config = dict(
    n_layer=9,
    d_model=256,
    n_experts=32,
    experts_per_token=2,
    d_expert=96,
    d_shared_expert=128,
    activation='reglu',
    moe_layers=[0, 2, 4, 6, 8],
    router_score='softmax',
    normalize_top_k=True,
    routed_scale=1.41,
    balance_loss=0.000149,
    balance_bias=True,
    n_groups=8,
    groups_per_token=3,
    init_std_router=0.0248,
    lr_router=0.000929,
    vocab_size=8192,
    norm='layernorm',
    norm_eps=1e-05,
    tie_embeddings=False,
    optimizer='muon_variant',
    lr=0.0125,
    beta1=0.95,
    batch_tokens=65536,
    seq_len=1024,
    train_tokens=319700000,
    steps=4879,
    dataset='wikipedia_en',
)
Below are experts of layer 6 (counted from 0) of a mixture-of-experts language model. Rows are named gate (a neuron's input weights, with its number), up (a neuron's input weights, with its number), down (a neuron's output weights, with its number) and show model dimensions 0-255. Each number is 128 + 32 x the weight over its row's rms, rounded and kept within 0 to 255. Numbers have three digits each.
Before each expert's rows: "comes after" lists some tokens at least twice as common just before its tokens as in all text. This comes from a sample of Wikipedia text that the model never trained on. Tokens count by the router's weight.

# expert 14
comes after: ".", "\n\n", " =", "==", " ==", "==="
gate0:147152155044076122122112126145162131138147119146156127195125156148141116110129158144175167143086112120125141172088188102125181126089148102123111243116125115160097105053125160113122074179083124138167134154186123094096127216141153109143134152148153095125067088136120122136122214087064167143084131123084159147147128095143149039133142096063104164126077101111123150133157143104128139110150126126094055104095201139143093124164079114115125139048122120111143171077118121080135145115120187147119102129154146150125120106145129142144147166137129128117092143123128163094101115117180087138173151097106117100101109110128083168129165110146100109100030150129158154116122107087176122095128139193074150137147074143169162122103155136168111144106170156153106149160144132082109076175201129
up0:108134123131088070118125126157106139128125173153140124098208076159155127091093142103155155134154101140079083116088127158139141116120138092131133125172072193151135130123095164108090155133115172131150139126036142090100115118143123167148145202107144133112148141150099161146149083179064129105116137135104096071147116139136148115144200095111103135143065124117057188135127137125134141090182160100172164132079113137106143191103147138188137118104071104189127221159143114080151102114153159148142090056027165104115128166138153085074120147174183115100104158128140137195158131125090112115102119072157092139064160121111124126090150115093110111134165161125170122133110146163105031081117092124212133153140135131141112113096154146165149136153121165100114132135135143142141105211107087
down0:121117141070103128161089174049163128159124116113099135118140084177076157094123116135186131128163134148118120121103134152106153086107101123101084131111113175096132131078100125132134106126118143125039161109112154092178177127130142119084119155107088126102153159085178107160126161107156128053133109132145198109173144091111108122062149151174167148179127143160135154143122130096031099123149117071179132167130112157098127158150122155116135121146123132154179166102125128116186144114081123144129094180121113109138166110142110094184044167154119175125166080142107126154080243116129131117072158090127112124076111172120133103102132143074121091189096083192131098122143162154166184138158099145081045111177174172118109091081143168158119149138121185127153103148150142152164163116091119

# expert 4
comes after: "\n", "3", "0", "4", "1", "5"
gate0:142182122123150151091099103088133137116056116144157157145062143090153103101174135128101149145094139066208119133136194125146123158077133153089062116131152122166159191110144087133121123146157087155124127083061156100140119191153115159166157119183138127069119117135136132118119019134129138131077114067127108171131095137074149079105146156138098123126122163125118134163167125083166122077112141145097157105142128164142171172074163117166136069108156160103059160127053118078080113167149104094100138173116162156105147126135132137089149197161117086147191131115121180138099100129193121094136127154138090159177125099091173114136111165146119090119100181107106122109178092138162110132139087139182143169133076093191092152174152108141150078164103129176134069141098115139171135089115123
up0:168123137126133167168190093081121133152146117144102140175199115113063122165084073136129124105151173163149192123191117089116116124138119120094117117118127166087140109190109156191139150085092163156140114182148139106099104092142130074111158106089137161128114105162104094130179150098126134092138118170159143126140115125096178173103069094122151107123071126117094145124096144197106147145165056106197120133116120052112106063151123147113151168150152120130131172154149142117153099144134110170131135100069134134146130096192114092121083151080153137110073124176155099141131141134075153076132132108115126049150151090122130146074106079125103244137182144141137113144123174109126119132106017072176057108136190164131120126140141130148134159096125124091162181152122123132098095132099168
down0:111119167143179186135117148098113133125181206109165126161096145130171127139099092105174148142005129093114182115140123159139156148117095130157094151102177156133168169098110198127205127144167113132104195095138104144156171145107127127127108139175102076095173109111093110108106097099077155220126078122134144102111126130123075079097166140125128117146113146094108122123142114114182109148121132137120108097179102102153101142134129102123155117109201155135071132143158058093114057187166147068107113190061102154130154113108128085056145145164166117155174124130154093122110092128164158127098129108092120133143108134097188168152091155158089112125154122113107115107138117073089126107113119136101071182131121119165077124127089117184161045107177163094193130126136129144174113132157107

# expert 22
comes after: " |", ")", " |  |", ".", "===", "=="
gate0:114171092096240137134130125122155112111124095118108151127106171143165134097153179127189125101133109044130108089164138154110121145115123109158147193128128104152177078173101145112091106126088163138057184151077125138095124129120167140177106122100126158151178068127120140098154201081154094127103101079139130099098094138095142080102165093129189098068153114112128080183092136134099188081133139135138114095104135163157128085096135104095136151169195173130124144135117073127116162068150111172183141112160119148114115118180097154128106131111108166084132153175095138151159143093133118163136141178141184141088083144164111143106103051164106110108112143127130125176104119137141190062137084121096050155195196109088154161122151106119191141148137101147080121132071154114166096121106108
up0:118143130102088185187114155123127169130128155082148137121067095097151156133097101139146148147177148106189192154114129114158106086110107163126075116178165171171166149137128162090147126097163100129128107115096132131077156129170113141090149156117109013147174159052082121129098076101089112160112170091126133104111136128095165161089136148142130087106142203103089104126190115115073117086154185137180129102070116125114100122171099199134182126136122159118125123114064081150084109113125135149114096094168151156146099112072136125159175120148124207117136147150128129147134104189152172085159086101160124151146198142149048135158133113145121121080065101114125163176111161135159103115151132105074075097147142104128138089178068119137126122119160084153177118145154118098179164071106125
down0:152160079125191106145125156099141113170163147101122171092169158104129106109178140133075079145137165152108126120148102167137119082110149089109148124068111183145122156147088135086106084188141172135145114106148157089171109109111123146202178118140137127087203091136085081152124126165121181149106197143114141122156113125162118149070098074132143183121123109071116138118098173129138087125136071111082120079166133068055123148072157170122183111089133177119093164139133110133116169082142141140090140147111177118063072116083135124123094051140188146087110117117182153091128168133080139099190139115134150116125124123042118094118119103149122183166132143142130145086115140141157079162121161172065064111126102150165106168099152096158170164155171111125146133115105153115169156111176196

# expert 5
comes after: " | ", ".", "0", "–", "; ", "3"
gate0:149151142084117112083088103188143143128166143097175128126130119188085126115117127091091141121062147153065158117129177157088144132118125067138097157161094119142131153156103083195114128123132104126075119114132114139146150130162115131142118129155089084150164101114117104156156141172113146145155146137164121194149133132082134159095109129131137137105011152154151120154150150102143208175166137202174131075074123121109144111155106116163137073136116059073104153161132089033076110198101108163116088112139111234077162109165136136145141150143171128091144169119073142171171183089148087131113115129164116153140149126114093124131159129098063178127163193107081102086123102143166115110161170084127121151135145142105171131087149112052151129092073155124118129141059137126122116133134102
up0:134168129131116118082113103142135150184193151171166161132148109197064106160111138093125104101091116218128144086140154118090161114112172061102102155136048140142090166165097149224135157138119080120113099104121123116090079117144106152106115132161119047142148116090114048175165104147110137123153129115155162143151116129126129126125110124118130152104051170177147096142150166151140177139136149169152112096092121125100174118163131150152111088149123059091170119132145124051088091188099114166117116094105166219089121131143127119149156117143180091069171158123078114168149186114113092143139103068149133089149145114103150134152069166107079160161176197111072102064093126156148132127171141127113101159113152135136125107096157142115147102120088139171105135153067102103123147153161099
down0:107063113117121116086132123196094172117087157163135141156127103140142103148157096152116104116242125130086113131113084101183106185154128197129118102134129132113170109141167166112124106135130087147137110170179137129123146076096099193133123134092100181141124117163117143041129121098126120135142095109126124106104140162129095136142110110115117128139154156113107168030167146083203099130033121105126138120155160117149097179077122124121123145141074153079107139146121170155149132117108119132126203125190171032179075106118141109161118111143097165156114119137125149142113105165101134099123147171137061117123144144134117140179119152094131112115094077126151141136167109103135105101182107168116130138126166112130151096135127108198179196124056202168079126059174192143117075128103158

# expert 13
comes after: "\n", "\n\n", " on ", " =", "-", " On "
gate0:145033136088076098042164140157161134166154082137147133038175132132102142149138107108165139161075142105116089120089075148152135098175163175166119148114129127118085085129133124119183154130122165120111179117166046092174155145157122114126098132109120106151144106103090093125108185084189118147118103152146110150112138157116180067169118127115112092131075113110115079105166129092108193142153170100160155114065097081091133145128134151134109157149100137151169068147107111121139159120154125143162089127129101151124185086145144134169191146163114080149103128099157234166108127116110079091128112168100076190078145108039145096088152114132113165133179148159149087145138094127187138179136112172111113158137140145174133144135185113126094113149116122155139096119121130095110157109183072
up0:113193148094133172130124120107139108044180096110104181119180169150115151179140133134107137118149131090064134187113155142111170113091166125128123120118134140148061126126097077136192134074099188101120165155113180126132106142110110188075144116142162129108098116115092174120130138078084128149070128156094190096124155154158157180174203134155143103118155060118151148144098092148124145147134070146157115134107068068161090110176116187217140112136155094149119157150125136179118094102101175156081062095166103181119110147112149172145158164157106159123152061148180107114139136128135157123110121116117152127108145119088103104163101125147088104097106124100111149087115100101070167136119095154152132179114079141079119129142119133140137214128143116167081060090129128132135044065125146
down0:120112095133130156164086151128085148088109115153137107124145144133134094162123172198200153108194126113144038185186127112105209162186094058166163105137125094098146157114159130171083130055068133118096142126176030147150107180072125143143076046114182145122119143120142143091141100104125158088086153149106149152144150119114143118158111099152101094132126077175135138124113094143087195107132124150167167070129164090156134103136134109175104179091122135136089120133118120172127144090067129135167134118114106132145142079151149094145139103104136116167133115198085109132129111131121180169152141181163145089080177163098104162103094102116166108143144123156144086120161096127163073145043100123135079159101086143127101134160139102109110135170097105144132171150160121099099133118215133

# expert 25
comes after: "1", " in ", ", ", " (", " ", "–"
gate0:080115148065191088075132102117099108093105090161127099178140095090130109150127210086131143156091112123163119145102156114094148104048146166095078132119099121136114136120139122132149128145151144133107113076095123110128135154116066114207110112166153108147131132110173098163151162096073142109147115186099148084145128137123146122162156115155174153139159144159122105110071108123151137141150143090174183104102127115084155151160144106138086105138161142056103114127151074085135138162125100103153137169144129128129137138165171141154130168126113099108067112059140147137174151128138078068128143135090163119169090124116156135120074149142136111166100154089217158146078087106101122180143225146099136165112175122187110196156221083170096149188146107069134084147108105102172061146087144
up0:068177119119076075078154140123103113168201137117117149112139156149105135137113122111157105114192099162106091141138121121119152128081132155150122119193119141044114137144143084137141122118094107093125077085107188191107163126155124156147130134109143104150074153128173144112172059141186138107126146103128112076075164179124125156142140101155147179141134141165104182147149119131168167103138130109118158139038137158075142142156126113141147158127086107162162140079151112161103117063038163104131179101096194203070077163162104135140139127116137163136159164107156127126144096066145159148124096110154114119081135109202119142089130106094167100122200152154160118133104117082069075088145169129106069149117107145118164117077121113201181111073111173123142139127075160143143101091086123
down0:162133214147160165130077104198142074173125123108111109140100126104098085106152107045142090119181129138103151155117054123079066098141078107076128108113129070138143094125119115117165127149169128149156117127118162021149086171121106102146140126146141166177100147151086130151133159177095122109107150095149147145122129089105186119110112179179145115152095174142106165107143136080085175072110129136128124129134136119135063088165104084080094081205152152108132079105169111185118165101121056111165102130132135095127126111115068133156127108142092111142121099106126115199136129138146137115130134130151118184154169128150213092157159171163132136129091143105130124120080100147141167150142125138174133110181087140148133111149112137121105104167060150146163131153134081048189094145145213

# expert 29
comes after: "2", "| ", "1", "\n", ", ", "–"
gate0:058189101114120130097107145174150133118111106135064163119197147154107139122108122129086101137120165076120110138135099101127123112145120108148166128166106086189192159096176108113097125173162146128109173101114129187102115139181118160187097097081118122160095133105085105104190080134149118112141147170175108110130127192122073160117073139163114106152119176109139159074146130157149198098124101136136096175116151115156117084089106083115098159131129130169135130123133127058108073151090097143093105135173150078072083108153105135151151104092179185149153094137127176136070131058153140086117154106143136159119169058112219169119103120114182148128140129138158175170109183148090098124105227101090175197108089136114112126141135119104123131107070163128122113138089123170083120100179130
up0:041151151121110106151100153085101161181106102169129053110110122162165103110130139126147148148161094117110155088099098179117105121138091158121107096156104066109150187132155176165152121108130139097108122110133166182112154091137124176157078173157190031105160084166170173095186172086093114168173123116119150101100084136133095091133159074152103132099109194140110183139109134094142099060176146136143134137158049113187207157090154156125120143111148098132144116077167135154115136133137141094103100184080147119177114106113092128089116180149168147080137173125116175109148101182137081127182121114133109104109151179155112099142124156156162079104089072135133132071163121097120110144154156121108066092108103121180120168096070141127195138150133128126189163093116112130102128105126108
down0:086111135099144149074175156124137161156127121177114134183179133106097082119146174119164136109142108142105087140203093124116065133164155096118075088104127160163109135064139152096170083097123142131151166116098179099093141131150175068139197140112101152137137139148106144181141136147058112142133089115134133133071169112115147122140168102143156135168085101130062126145159119107172128181101133118115138092125108149144155103150178172111126129080167115183103112169137140148148118097138123040129157128108160100145115102081132175103140137090118117193181148177104078123145110148136090161113156087158089139140100085120138099139124151091163103020154146182092183201060098199156125138104149113103120131118136097180091105148107133085098095106100128130155141146156103074208170084060157

# expert 3
comes after: " | ", " ", ",", ": ", ") | ", " ("
gate27:162101127121113151112217149179116174175088115146145175160119098087133149109167117117140068140166138106232137115152057104128151127075170143070169058094103121065156181132171078145118091147141080107157111095169115089140065123114126150169033120207140111157099123135110094088133126156169136151146131071172145115107125109178134140137057148080080161076141162147170106144129161095129185089097123102125197169180119131131162145136132125121119118148119065117115157107095161086081114112136119183074129151127117078142114186126125118134129100180116098104112190124142169057231116105104092125128131128100141059144143088110121091141136148118137117146116150122134153109077104147124179131170144193100167108111136139116133140151103140144128132154110121116129180150117092148113101110114143
up27:184083137141131123164172037072117166132112093174083145108144099149149075081120116145114144157138159123160115132054149135102152063085159151169104134115101108110211162157135129206133148093118101100079141127166135138150134113055156105178136087120094144086168110144125091081105157063099131119223164143141182172183159159113148081156115125080085133152123158116166124123160122075134094129115146106129123142131115129164145098063141104114088128130167154162155054058165179098098163187129162097166143135159114154084125125131176125140118116134110133128120133082154114113148147117135155143110192145093115108105100131098113188121153110169173096183127134092109100081091135132167102155162099054111116168104158088098190137153165109125057128113115142076116143145138118140086112159172173
down27:158110092118066108139155150078103143117145142132124110166152163154140167066179122118110186127143166149099092160095125187119094106082177172161052110121150103193137127175189094102166095119077138134118147114193131105124150042129129110124131149163096142095104130121124115154100152116065099094168142097104127120113107157201134095106124131092136118193126154133139121188112150168038119143164144061148169198064103186082089129102126045145143081206140145145092097120153118079103144115079196143129118117096134059096123125141145162129162132112087127179142122118152123103140126154095133166102169201132191169104098121169094086170156133145141115114128123132134084183117063137151122146122156130142115133137104140163111131106160117105175164156108125059111091118116169136140112070131147